config.yaml
num_hidden_layers: 14
n_experts: 64
experts_per_token: 4
d_expert: 128
d_shared_expert: 0
router_z_loss: 0.001
norm: "rmsnorm"
norm_place: "out"
rope_fraction: 0.5
init: "uniform"
init_std_o: 0.023
lr_head: 0.00409
max_seq_len: 1024
Below are experts of layer 8 (counted from 0) of a mixture-of-experts language model. Rows are named gate (a neuron's input weights, with its number), up (a neuron's input weights, with its number), down (a neuron's output weights, with its number) and show model dimensions 256-383. Each number is 500 + 25 x the weight over its row's rms, rounded and kept within 0 to 999. Numbers have three digits each.
Before each expert's rows: "raises" lists some tokens whose logits its average output raises strongly, later layers aside. This comes from a sample of Wikipedia text that the model never trained on.

# expert 19
raises: " in", ",", " of", ".\n\n", " with", "."
gate0:492458504521500499500528466487472492522527506480458508461487485496529519545499490526483514504481484468510527448461534502502491493490504517499520496526497443532493481493498453495500460502503424504492515506479504482504540540457474470523467488545483506497504528523491506483473484490487466514514521511508508511518504509488497479480484456499488490511509429483489507515508506516502523496484
up0:487503493500504482520509504519518484478471501495549444444533545478495500513482521560532484535488493543460543519511503532480500481485487433520486473511490467464511492490506524471514512479469513476549479485519519500460521491480472497497489530519471517519474500468498451495491563458556486507491490506485515495473496474474501536512444472492531505465506494494493485486501522547452521510504
down0:538520536502523502486533496480493511503497550465492506469511476513509515510512502513462508541505501513491526503514475464531549500505501472502501460515494508498464453505519521541536496539477470470555466525543486509507518532557501516541494525505501510487502485483509507487488506506548532507509516498557511476485503512519486487474518555492522510492493522498464518512519509540494494475504
gate1:497496571489500506493513492527534486483497491485565547503495502469503520464490508518498529508478531544515515500506519483485451522479518475471525525512500484494508559528513480558478492530456494540519496513527506508461524492498502486445443539521456527472457483508492485527475446527518522461528492449510509490492473479489531473537494489481482514510511485515499459504500512477517485547525
up1:512486549467476522489533501506494516560525500518555448499510455530488509480542514506509550505473495486473509472510501504507504495472496462527525512492532464471498520526488509491491489547519520535544513532547486506529494513479467505457520515433462491467470514467528496574472487486487498483507509544477454494522468456515531494509535469498487526517475458491484478518494523480483479528491
down1:496477524498459502511500522518526497472520503477487506484487460479492521472493458520478487501536484518496575503509501548504509507550469502454472464455528489502533518522485567478516478487489486535482505483482492492510518504514518487499477493573503513539492492493486508494523532495530525484496504464498503492478518499484493487507466481538448516521494505527510530455478483457502472505496

# expert 45
raises: "0", "8", "9", "5", "7", "4"
gate0:508503499503473494514506464520500484480494506461522475503502512513478527511486493513492500451519465490530507483508502485557487497511541485527500483479491507472543520475529477449470521496526546501495512511524525529526497513498513505544506424496485488492489526502495486479499533547498501480502478528480486547468560533525502559493488529462511492553527512509503464504525476500510506496532
up0:473460498508476492508504556518535461479488469502491523512496504464421518434495531498472515488505525498488547479523482506520486455517496488509497523507477528454484550500518502503551496494458488531533472515528511515492496520524493505490477478491473551493511487462512520495526507463522489489495505514529444470497476522522480519477482530505516449525477526507476492480508515488506516491529
down0:510508491483465491442519513511500465507505482473512495489512554457460482526543510537513495509500516463518508517463534450463501542574500499485517503552520499527460447538478474503487507539488547479527555518533537499498532480501528490518494460477497482497478497497482521472520513491509525537518530501517486569505560545488480501528478552473472478499504529487440477478471507515492525513512
gate1:502496463493504501526520504528484527456540502522501494475509493495490484547523499493506495539522533523512508433531508489489541495533482462534456485515516510515517495503463503485520527496480550491516505480496525455459474476513491505529498474516532479513540530505485471520520474500489497524483510482485512502545518518492476515485510486499501465540483535474543492499483531558536500500471
up1:498587477531503537482533547512499498532490525479511511491489513479560496508501523513457499512472538505544518537490491464461498514499516481493487528544534501537483511460464509488541485515464487472511479497508505469483480429489551480508503491547486514545466424486505489512501486456473466543506498489545516510521505478529506507555505483506518479508524466486489509510481493499484464477484
down1:554470547484495470549481523504509495457523530537483551481514500516486532453517454504484524517532516521493508535493512558489537477522534493522510541510492506539546514524487507461496481494490449470510481496460511492515511478495500514534502512497477512458452483519495470528515487486469497470509493496464499473482544489523472509495489465529448509487507539508494488515491500506480460507466

# expert 40
raises: "e", "i", "a"
gate0:514533508453462478457511500494459512454480538532509487498519503477490543484489472526548531536472457525462485541471470500464467483499466519531476505487526514504463504447498493507495483535471470477461490539469540500515490494522493456479476487513522540523489472491494526473490515508490513461532489482471507476482512481477523481521462499537492527501488510519501491489537584454489491470482
up0:531478513508526493526557452530480495518496548504500510556490493476518514498467493504500502498480492526476471477538506530498530514507511498513509492517492505475498494482479532494489477533474511489510486529500519531568462494557487537521516472546502472490459561515510500507451464515564533552500522469481514466504475514519511456530513465471455500480481493474511496517481491530418464517486
down0:491530468510462520540496490527480453521497471477463512476485500479520522513494501506504457476489522543511479493511536495470489490499474511498489447497514491489505480467528435510487503515476479490486479494559515503538508484483477484539504531509520509516513519541511503475466494552493528466489562482489526508494491524479510503476458512488526535492486477497532454546504512502512473497545
gate1:468498505505479574524539488532464506497519449491492460502457491465537512515507514454510463522532516539497498467485498509488500490470501529490493491556547528495511474486505490540495564490467489468486492498535520480458502506506536579476551507499547462472528534492482535502497502487512502476455521524522477492533520478564482500507505500527493555518495486475476481531503526514504494518494
up1:458435468494504463511491501549504489510487515485501497497462543466484490475511521537501458464506462504500487491534470516525491461488444492470477475465560537499533512502491504518455523507525464508478484533466508482468479517556524551527527568509458564478516489513544534508523491496475538485461499492516481492525503536505520533460482513491478505517491503460467511503504497518518508512476
down1:515513461490527492511488520511496454517554499485496469484460553534486482514470498506511452446503497510500497495493452485506522487497487478498530538481516518462499527535553515491493533463501508496525503531466495502477471500504501557508483481518520509503508465494438500538486491446485525518485467538536486516510452510480497497467513507503513540435504512525504491520481483551498573516485

# expert 24
raises: ",", " (", " and", "-G", ";"
gate0:523501466523531496529502498466518494507515507517502515487498462490487519535474460552466489512481518481508506468495520483509536497534512470480549502483487459503543487489478521532493485474538513536527497530461468488492506485548482516465490485506545506521513451546457473527496485532496537496507513511475517525446521462524529545476449497493497476513479500518510528497481533534489522497476
up0:498513518563474523490465489469515483539487492485518450511535488514503508511544514536500509511477487494483552506466488503487504465490535479519506529548479543459534504542468504509493510484459479488495510496475537485527489496474479471491481447508534442489514466517490498508471512528447512513548497502514464528509481509464560479519555560512510492528553500496488518516553500465515494520526
down0:506500526524502465547500483519495528503519531497542464532536520489461462501498478496494540497480521499485553519516479498474475508511508531512530488504505487470519492501493535515510519479474535472516514567513491512493515500466476517570497446477504488499481558456500498484528463498452481511488493525490523470491522463469500481534501502527507501524501489524491496509501544501493522531527
gate1:486505501468499480484527504498503518510511536506526510516506500544539553528478514474433482474504464491518519477506525494514508504491492492498422520482471495474487510481491472502487491508538483485458496500500538454470492481540464496457498490493503447501498494518506507534494472449503518508481452539477521507498446532479489490497492528516536509472515513488505473502517454499492512460487
up1:488506522488503537505513497529473531546530493536483486475482498484524557474494501506502507498495490520549465490501531483531540525456539494511488507507468487469492526525514471490508475490474475433469508471478526495475535468507521524498468543544502487428538484475485468485500510502481523479508536484554530474467482458508495507427515488567482518460496451466486488493499480526509490494476
down1:527463496486478479540530506474487455509535510478506469502435490499500506486529473500502527529516494508493526510516495545520532504507543485538498485492537547505522516527501491485508530506485463410482465442519537493494458517491522535507518506488524495471502520472475509493483535519497564511495474434524504492504526494482453483473494488474494509520469462511521516527527515501513525522481

# expert 33
raises: "7", "5", "4", "3", "8", "6"
gate0:509407499486514472481473518473473524443500484503463514516464496522530493466480492510477516519504469535501523542490504510479487493522489506462536513537520475517511519481471520514480477516485482447541494502526484487475504502514509534496475536501522497479478508505507507510488500485502499482456504486460476484491487488483537459512496503468532500488521473485452512535500474526506491491509
up0:480513509543513485535501481486458510500502528501471491526509479490485487516526508488505491495488540516521556512483488524508537490481508531481502509491491474506478526507450474515479493504482522522511458527493509530494539511560500504504476489539508464535482486503493500517515487504490474486512534510468496526503440483532464531489495505494558503520487466491521493494499497555492464491539
down0:480491481514502530529513497487507485495508540479489528527459482552515489526505507474536483505507551543466528488523535492455488469505509521515503532475495471496464482475462494491463537510497477462491501480478478490505485500496468513543500492536494451483477509509495477520534517498511480480500495501497486492494470473473476491500483522496485498500477483479503517506432564532483510508517
gate1:532525478522533525501534525520502484468468488511467536525496495457545450474491519528508463530486485478510478524491486512502527502520537463503488529506491471515493512488488507479508535497497516510509489465518497487504479500505520505493498491440472533485480496496524497466533489475459507491548523482488501533465480486520503533538502536533517504503531492486486477510484497485493540470472
up1:478482506477470510554504465522476504494482529493526498497563461498464524515518510479524507474492489527479474522496527543514503488493496499522452505456484502478538507503489562482445512542505516469465516536525513495522485511525519561487512498523573513508518493514478482549485458498491474482495493478476525507506515506484483462497523498483516486483472500510518523536524515514481555540509
down1:472503529468483498508509495520470480480525470483482465523529526524549486509507553486498539470456469558485514490502521476495515450552491492520488519514498498474502466500502501495487517550487485490503496521545459547524517507525465465492464523522524466519540559519535496465500524531490494473466491505510521504541501467464523487490540480538478507481470533462500527484533498483497511513512

# expert 51
raises: ",", ".", ";", ".\n\n", ".\n", " "
gate0:525512517471484477502492453499513473491497512467510467555469516513485505542510463478503471531530550440549497479492517456504466534491482483474441525501488485497533453484517491512479489542472507507500480506492501501520520482510481520520502497526508545533498533531489488474507480490518471544507488517518523459506519517451501476497483493507496536525496490562524516505501525485517478482533
up0:511467516490475517541467467464503476526500502504468487533496516477475544503490497496505511489478506533498501503489511460504488477496537552532492465467476480514491456501464493548475499478501491458480543511539511509508458474487511484474510496516528473537470480495462482439487537489513456486523487481492471484545498463533518503506502482480537505517541537447519510520484510520521459502524
down0:509465498507476451506488525556520500508486522456510502507494455489528507487477488473499513493443525471479480533530501510509532519493501537481500494477514519497515515441536498509540506531510501480504482477482508523516500463524459513499493490527511510508538506516466512496494501467543512538450485535494506459524527508480515545456507526528516517472496479525503519503477510531504529536491
gate1:540527548505463557506492514453483530543468475480526505491461514475470538573519509522485560499524463515461496478501496541493511509509500561469495520504534533517492480512503460491471486454494523504528529535506487518519494479486463528485531492508479497507535537460449491505502501523487491508504503522443504473492469515517462495521489470481505502505506468488478468517489482447485497542542
up1:520510534493517491512499444458523498477491468504517473507476490491489496516526535547473478440461485497478470485492518495481508531491430533529505480487481470513470493470483486484498501487538528451526509486535491487521495503493502493524518502451499495525495506503486489499482500479531502514461518513455519508482490486484496492519494540480508536484524501518515500507443463502530541503493
down1:498479529492473477481517491550515531522426488475515513452491444471509475492511520477493500517534541449502521526476498534479494554520480476477520536530500521501458529521474523488473501456521546503510540553560472539528507491505538534505495479491489503512481512510476504516464465505492480520506504482457486516478514459505500481515517541483523522504511511526526481503515493518484501531528

# expert 47
raises: ",", " while", ":", " \"", " in", " there"
gate0:518485502525518509491488497499573514518452477496466523475511486472529497520530484490476529493520506524493546503516542519504509505493460518476507512503524457487508503531483479464580548492514516517513524506486532456469490536499513480522516508504544484509486512471473502480585482491469442546481473446519517532495518549491479487487495494484505507547470457504485448486471527508497519519498
up0:519511477511538499546486501533527479458500493498524518468537484499565514495513526538501497497530496497454536484535473468463512504492531471513534530483514450531496493509514476486472518564491524516495515506470503519455496511539519522536525539490472514495534499490498484497518521510471516503475547524510502556500516496524523470510497485505461508544524509483551492488519493510540510475479
down0:526496491536467525514481538498494530525490497505505521489532532515486516510499535524523514511457533473475453491531457483552491508505493485474466485499511499509501494512498471447536513519497485451543518533495525519468487511483502486496449546502465482508501511468505546496508565517532557492461501503516499509503447520543519482510472504459505479503485549526501526511507472525503498472492
gate1:481497501498534502511486505511514504449506509556495489515517460535512501545459501478494483499494524503537513510522523550479545520465516491512543485529478442528485516500501468525490497513561541485531491518453542506515539490485524472516507475516493490500466546549473481497525514498535450512507484470484515534526509509496487472505492485488509496471504525494496519500506565488496476500487
up1:503503504525503469448507474490519500554531504520478437513524475484480509459534513511512523492484493501481514501513496524523497511496498503495526450442482529502456533478492515476544504502503502490521529561491485465552502470493468514507501474467500503520502536483523461507502475474502486496465533528498501521482522478524509493519514488544497523513481544484498484525511462553507474504556
down1:520498527494540520544526441508494520463493496480492501484527505544512445470483514485478503506502504476496503488480525500534469482480506472499512463494465523482479500480484510501489510480481460510498481531496507461454510511471525524507483500551502543520528470533480457474517537523484483551518550499463507489523505505529509494529499495483546495505500533536515487493501493497503480527499

# expert 50
raises: " the", " this", " his", " these", " their", " a"
gate0:519540513542512525509520500467514489484473504506510519483493476479552474493495511523520470485480460492469477494490514498476500538484506470485520499508491507492471512494519537496462466490545520518510558498434482431519517506465491469521506507532476462497536492497474501536567529454488502445505493497525481484476503458495465478494462535494487503479543513484520520521494460482504493490515
up0:552526517527505481534535468494521499494464500470501486498509441518505506515463494500513496475447496493463480553500455467493491489496455451478495467489533485506465524486521506501509513473519492498484527472487505470514548514489529468513489471469463511518479487511455509468543505504516510477477545529492501498463499458520520446511455543497495561495510508481504503489492451479514506464416
down0:497531481546497526524486526498524525504511526498486503533499468464495511505498516518511507489495482576432518521509534518515501509479499500472442516512506514539488483506540511471512470490512496513433487426477472494479480514495496508527496509473469525514482499545491509484506513492530546525481518493491506489548520481486474451496467484479452521503503469520498532490489516522513490492425
gate1:499507531507485479540486485472523499517463476487471471491472514498459526458453508512517511504507512504472502506530498502504514498544521463479533495528506453490538535526510472484464501494485482473507504443481490521495542507493521517486465563514523496510487489515530449457515474518482519511481477502513499484475521445454490491473527448511464538472509498477475476502516542536472476522500
up1:448488483479496459534482469454540472485529536462454501505479485522483522518511528517525488507514523475505516486476495494475509520535496420494507508502505490482502457506480484481522508491508482536534497522484504493501494487555515482465517543509476522521460497494480466477526490478548505503523519521483484489502513458484515526492518471535485518485546524492560501526521455474562481528543
down1:477477481473485455530490479502486499506496487471502460509474506540485499483524519475471484485525465477515513488522497563517518503490502466498521443501491473491464498459506481534523499517487492497507480457474470491486505470462478475530488495485499529520493461522503508505495489477521489502464521492510465478508515457496528500497486497443494519467560548480459512475491496459532465518516

# expert 12
raises: " the", " a", " an", " their", " his", " its"
gate0:566482491489547499526492454508505503532501519521463490518478525537472496521517490482488516510475457565459516521496521510537503482489492476451498524464508515484491501524500475535485471506519517470458451506515498522475480501478503505505496491491462495534507495542475477488493510482487510495472437528491500513501509490489470499496487520469500483535494502458511514511514464475509544515502
up0:526506534557489511522554472506518472467520499480502466503522554490536493496481486502494490532550469512472559518497495512491502515481542467489491497490560510488512468561478468534516530508464552524509464517482483502533481516454475524510471544503490477493567448533478539467475505511474464491511483527525514507459473522511504502495472436493488515501469521499487494531497478520518483505498
down0:487494514489523547478506487497530503503470526553471508439489532489536536493502501489524481520494539545467480517500484500550485514493532477454479461527519481492548517500465510493537497496509489471507515520486535515527497494508514498454469517502527486483503490487505492528504475482509456512517500467518464525570442482528540517510493528490495520545485484561485475475480515495546504496529
gate1:486476521532510473482527525493503495574462479509503498510527504535546553520527473497504498476507539508460487520526496483534486477533467510485539509514502507484522520490517517520460521505535508532517501481498491476519509488525456512490526507541474489485493517508518466503460502512474517509470442510496522527522494507461503526465534482528495493519489466509504459495494497522449507537494
up1:487526472549489491499459546527495511473525494515514498495507517504527521503485521506496482526504528504501483472520479514508519528484492482493481508474474475490545502477486464502504486476468476494486486466483484504464498504494519535526489445475536496530509444534524485478488512511507480483505517486492470501505484492483530493531544525537515504516511527508514499497539481480503497474512
down1:518486511488452586551488505489495516512534461474492491505463523520493489508477486500546474515499492543549494516523481471450497490538494479509483511497513488512495534505505500494514497493495465515438496494491480491480489514488471520496537527503504495519481489459508515520496469487505484507526540495528495486517495533476489499525492542536524484530492518520526504513470542491570494506490

# expert 49
raises: " of", " with", " in", ".", ".\n\n", " from"
gate0:503500546455535464537520514483506467489525472483506483487496497500471519511497536494471483514525509519507482531485531501486477484521517507519542517515535499508543472528534508509528468510500489489482491503518539484481516502517532534501561465509484521463518528450512512496510504513459498493510525507525484504551474504475463507506482514489512471513516501504536490456485492520483455509555
up0:539530509526478500498484485471505519503515511496512476517478506488516488512566522465517468540502469518538492511545495492480493487483523525542515517480543491497510499499510502450527542513529487496488523503483544491528512515493510480523493515513499475511504517490522543505478515484447560489474490529526499540529508484519517519481494484514520457481487462445473509485507473546510494494522
down0:510501511509547538469521456519474475496477513463494478517504513500495493518494543478516538490484484509466495466495510467448476531466504510545509484530531501539522520478520494490527473483544504496532532492437510528542546545470522529528532509492478460513487534523495492467551510524507504518460512469504509510491490495505531524529516495493486533498490506483496497485535554482498526495483
gate1:502483496449547480515505516507483518532486483530519493484503505488513484471546490538468498500480526507523490538522448558486496502495470507507535481528512489502518511487523461569484514476469521518528541523505505482518500504564441479502556477526510507473456498500509498512493510533457510459496488502506474510490449499472494523515489468517498501479489504493480506511550515515477468525499
up1:540512502467511505544504500517494522488492529518497551479498529522503516494540491501513466455489472482519530456490503489520507476474495492501458493491477478503491487496526490504463505479519489502483485487510506450486521517514442513477506459526508486501473506521486459556518486471481512499495451509479483456523520485508477505499523491526493493538509492562471484508482450491482486514543
down1:525487506490474505488462503496487503485540523498519499472491508489465494531487508475489509458468428506487495483525510497486551516528510497482495496453508490502525533508491486532457507483505539518508490497495481502500522502510508509553450495492535514499509484493483496457523548494495488502488477485537523472515530473463519513499523514541487484509507508501528479449516444472494530520494

# expert 63
raises: " (", ".\n", " from", " and", ";", ".\n\n"
gate0:518515490539516478530522520515486443495507532549481450459504515553492498557519495499552506424489506523481498490492531496522504482501480473500520501458551476552516516507534494448546520505514495489471497516505470517478470497478519499537474497485534514460478495501478471457533472495508483536489477510488509522469479488461485468500532499482513510498483497518486497498499498474454476514534
up0:456494476509509493547491502505554508477514535506493507487468546542488486521449541473482507509505514476495522471476491491520486547471520488470461469483494488508475478502504507509526475498527496522497472517472488504539495504511514502482528488545502541513511474517494493524458516443487497526467495503524528492499552485528525499549500508499501502522542494516534472529479513531528457427455
down0:476514488502471542524500529489436514531511537508466533516462494532487489472531480517526489481484494515490505556539497507503506473509536460481511466483517536507488527518446478498508492499536493526533534492467502513491510486502486522496490536567458510469470507473514511520530522449496505459517509484504465516465509507480476495537565468543508504492478515532500498506510523501486496469521
gate1:459466475556487532505495487461525528492497448462479498499478487525528527559458501462470506455532498515551514524458544493437472503530487537533474522482502512523491447479506474500519511510510496520452498554515498459484533529506467489484523427491512519496484529524529519524491489460561453521508483507506488521512522496501520524494493490536509495501511490521532478494486505501445482468515
up1:559484558486508550509485497488473487527509475524488446468509551507512504529495490519532498537513547522510546527515566479555485530504497492468461479503465532473464495511482531481493479464459489505496505480482489512491529547456487471528517490493513489543499489518500472496530471509494470498503535486527450496461515494475501474462537532491530520531498466515512532539458501520472487498422
down1:507504478548469441507475524512512477544515471531535502522541515481498513469548539450467533458545497495457459534473497481475526529497493480487530480479508474499492450506520519556492507496483524520469536543489471502535529461504525525532458530505532503545473459436516485484518514503493489517519489450495502456492508489528480499453472484485531492475465558558488521477479469556489514515465

# expert 60
raises: ".", ",", " in", ".\n\n", " to", " from"
gate0:477485522485493482527512497509473500486507504499513518430512489487489455467489505455510481474515528478475478504541485500531528515516543499520483452482520465487465513528531534462480530519551468512538484496474480518485486528525475512561505480475516530537496479531492530488514507500495511480481519471467516514494500532514512546458521507510496495539475473514523526509516504502502546493503
up0:478503458497522553495521521515550452483519538504503521483512473532505491467531495495509502499484495478448516465492498517496473510472528504486503516489482499503536495486514506463497482474456491498475530524457501516452459485497488415462494480511488471487499492528520475508494479496527533496524523571550539481528494512502520531483446474529445489486490466492498547463539535487500471504448
down0:478469538485498465498450458504520493481524507481481480531493507483501472501501538521490527506501474491469537477470492486433433497487495467476510534481490501499490529487501505481492513504504485483434534494493511494494475489530501509493533479491488566533473537525529465511465543511493513511541506515493505495482485519491482541498518518509550513521485516477479524496473454481509499506473
gate1:525539538495526496493467507533515535468505478500513469510513495512516486454464470520468524490533450499494498478499512473532484501505498477467499530504517491478502555463517526519474510525491530480490496505529530516495540512425446522464539481498502496468489488512493492488483476475502490541458516510517458499495529485498468530516467516498497487550478517490530479519500527540471515521445
up1:523480520525479462559470506501509485496487490515503469448540497504492479521485492485501479492455495498522537486504496475478490480507522479520533503491454509469504516544518510500502511465505503490531495519492519537535520525473503486462541464499515489504548498456521521511535483501457531508461526493545488532481499543576506425514517511444480504435521476466495528468541476516498498488503
down1:507475492448508487530493519523482503480464520482486501540457515502498562481502502505520517507483498505420497546543534488526519515504517499479504496494506488500513479513483498495488495502454516460428520531512495509516490517548541503470488501493510484527510506506489503503497525456493485482522463501501539519489562556511509488498524505542527503470476480482490481492529534466483487504526

# expert 35
raises: " also", " worked", " then", " played", " appeared", " set"
gate0:530562497532472473521496494550517492477519510500507495525543486535522495481494520516502509515568480545486499498501516492502487520512541468502490492487532470454529508504484531491501509500509467489516518515489491462495442488464500501524491477521474518517504511495566463477529501505521523515537477497487470509454485519532473522514522468493490514472504549484498511503493464496521523503517
up0:483497480496516489476502501537461442464482489527461532551504489465473491530496500547478506503503493476475486455474508489429532507472511493515480518509492455489490516530467443503562486489467496503475497490469477486521468511469473490511473466512468463501491499517476473479510512532517466486545512526532492529504501482471516460501519497505501543491534463509472486533510491492513511509494
down0:492520481491495543498512483496492526475522479494502467500507467492519485456483506533466495521462486494493499489539495506463499499518464538467496482482474500504530469479557468498502520551472458519539529498493513525476475499475532516515469484499484476486523442535482499519528481494505497516531514510524476523522469487522542469537514480517464480484511540499497511518505496460445486512498
gate1:529464501543483499494467490480481529512517498530526501487483469495491491501545520501496513489519485500508503514542479507493541453532495507493461489485466450496519461483482478542433532495500466500495518484525492493493464529513529502488517483525526443467476531560479538479537479488518490487474505531486466498522475518522545459572501492478505463511474463492486485488491488474481543518454
up1:514506517493523460531451494550526502481512497492459504474522504515510523508545470500500458528493439521492489504489522569478524516475506516465491524509499524461540515523490482481527528513505520473474549504508494494525498501493510499525526552511476501481537481495522517503525490522479450522494530493490539533515503508526477476465450499485509474540497451514486502485545478503530542515468
down1:495514483466517483507505501497506500485492513497457485500491474488526532504500499504530496495476466483503547499528500542475481510502516464508498519476516511545550470530459460558523533493474500513529488470543484487483523534506539484521530532498506498481481472524489507490495477494472551542506512498502505531522531472477468527465465503531453557510526466511482482495513520526493445515481

# expert 42
raises: " in", ".", ",", " from", " on", ".\n\n"
gate0:486499481488527506459465463466484475477520473490498492501479500541520476513494520513472464511532485508476542532523494480483486488513509555531438470465494494470531510495486494462528543477515497546550492436498460523519503518505513523509473498521546441525489482491487537475514476543524491502548492462490455474520453506506521534505494527458463490463491511529469524521468499499519502526482
up0:502499482460512484558544487497505518513467471542501526521503513487480527528464481501467502496512503532498540506514493528481514460494497534489492505515449525510511511465551478523481513532482548487539523497512531494523487496472542472493468477493488497512483531460502470534506499454524520472489509531420496503530507539532495469507463567523511478506522476480497466472507449477455521500502
down0:494478514495522497461485525459531515469472497466477530507518453506515467519516482483467501561501500485507483536492520474506491482482509501502546502505570497494494522528457492483514480534520497488512521467467469473471514508522487507540537492483489518463481502494512486501472499497502507532496467506505473464502517503484486549476491491449514521491513502509517509508530508476446512501518
gate1:499449474513486520492496527511500489550459515501574531489527497475497492502517502489514463496508480490503543526530512506486505512518505456517494492489500489503518532477484501476460479515490505470504506538492503487526553511517488507484503423490511504513519496526471482468488517510485500487529441544511493459502503480485494518506498475498492505525450514473477477527498502469514498497525
up1:519507478530516429522532476501531496497530479542472467514513478494516486524495470489446495500493488516490529496503508476484483484521441488442463476510535487476480533511496457494499543493562513456456513506504480556505538489501500522516525530514502517521501483454506527483487542469534542517496549512504502538498494472474504509520461525466493505511496587543544475517456454489499483484472
down1:477502472481527556543497509495511520516467451463501469539516515495499500465499506466554562505537505517502515508528483476530464475470523450509476483513457471468526528511544515511485497476475492508487514484495485494512474490475473497507512512531514500470494531482497529492495506495488525475517458495495494508480487537490518566505501464471481491478490478537458511485458508505491511546480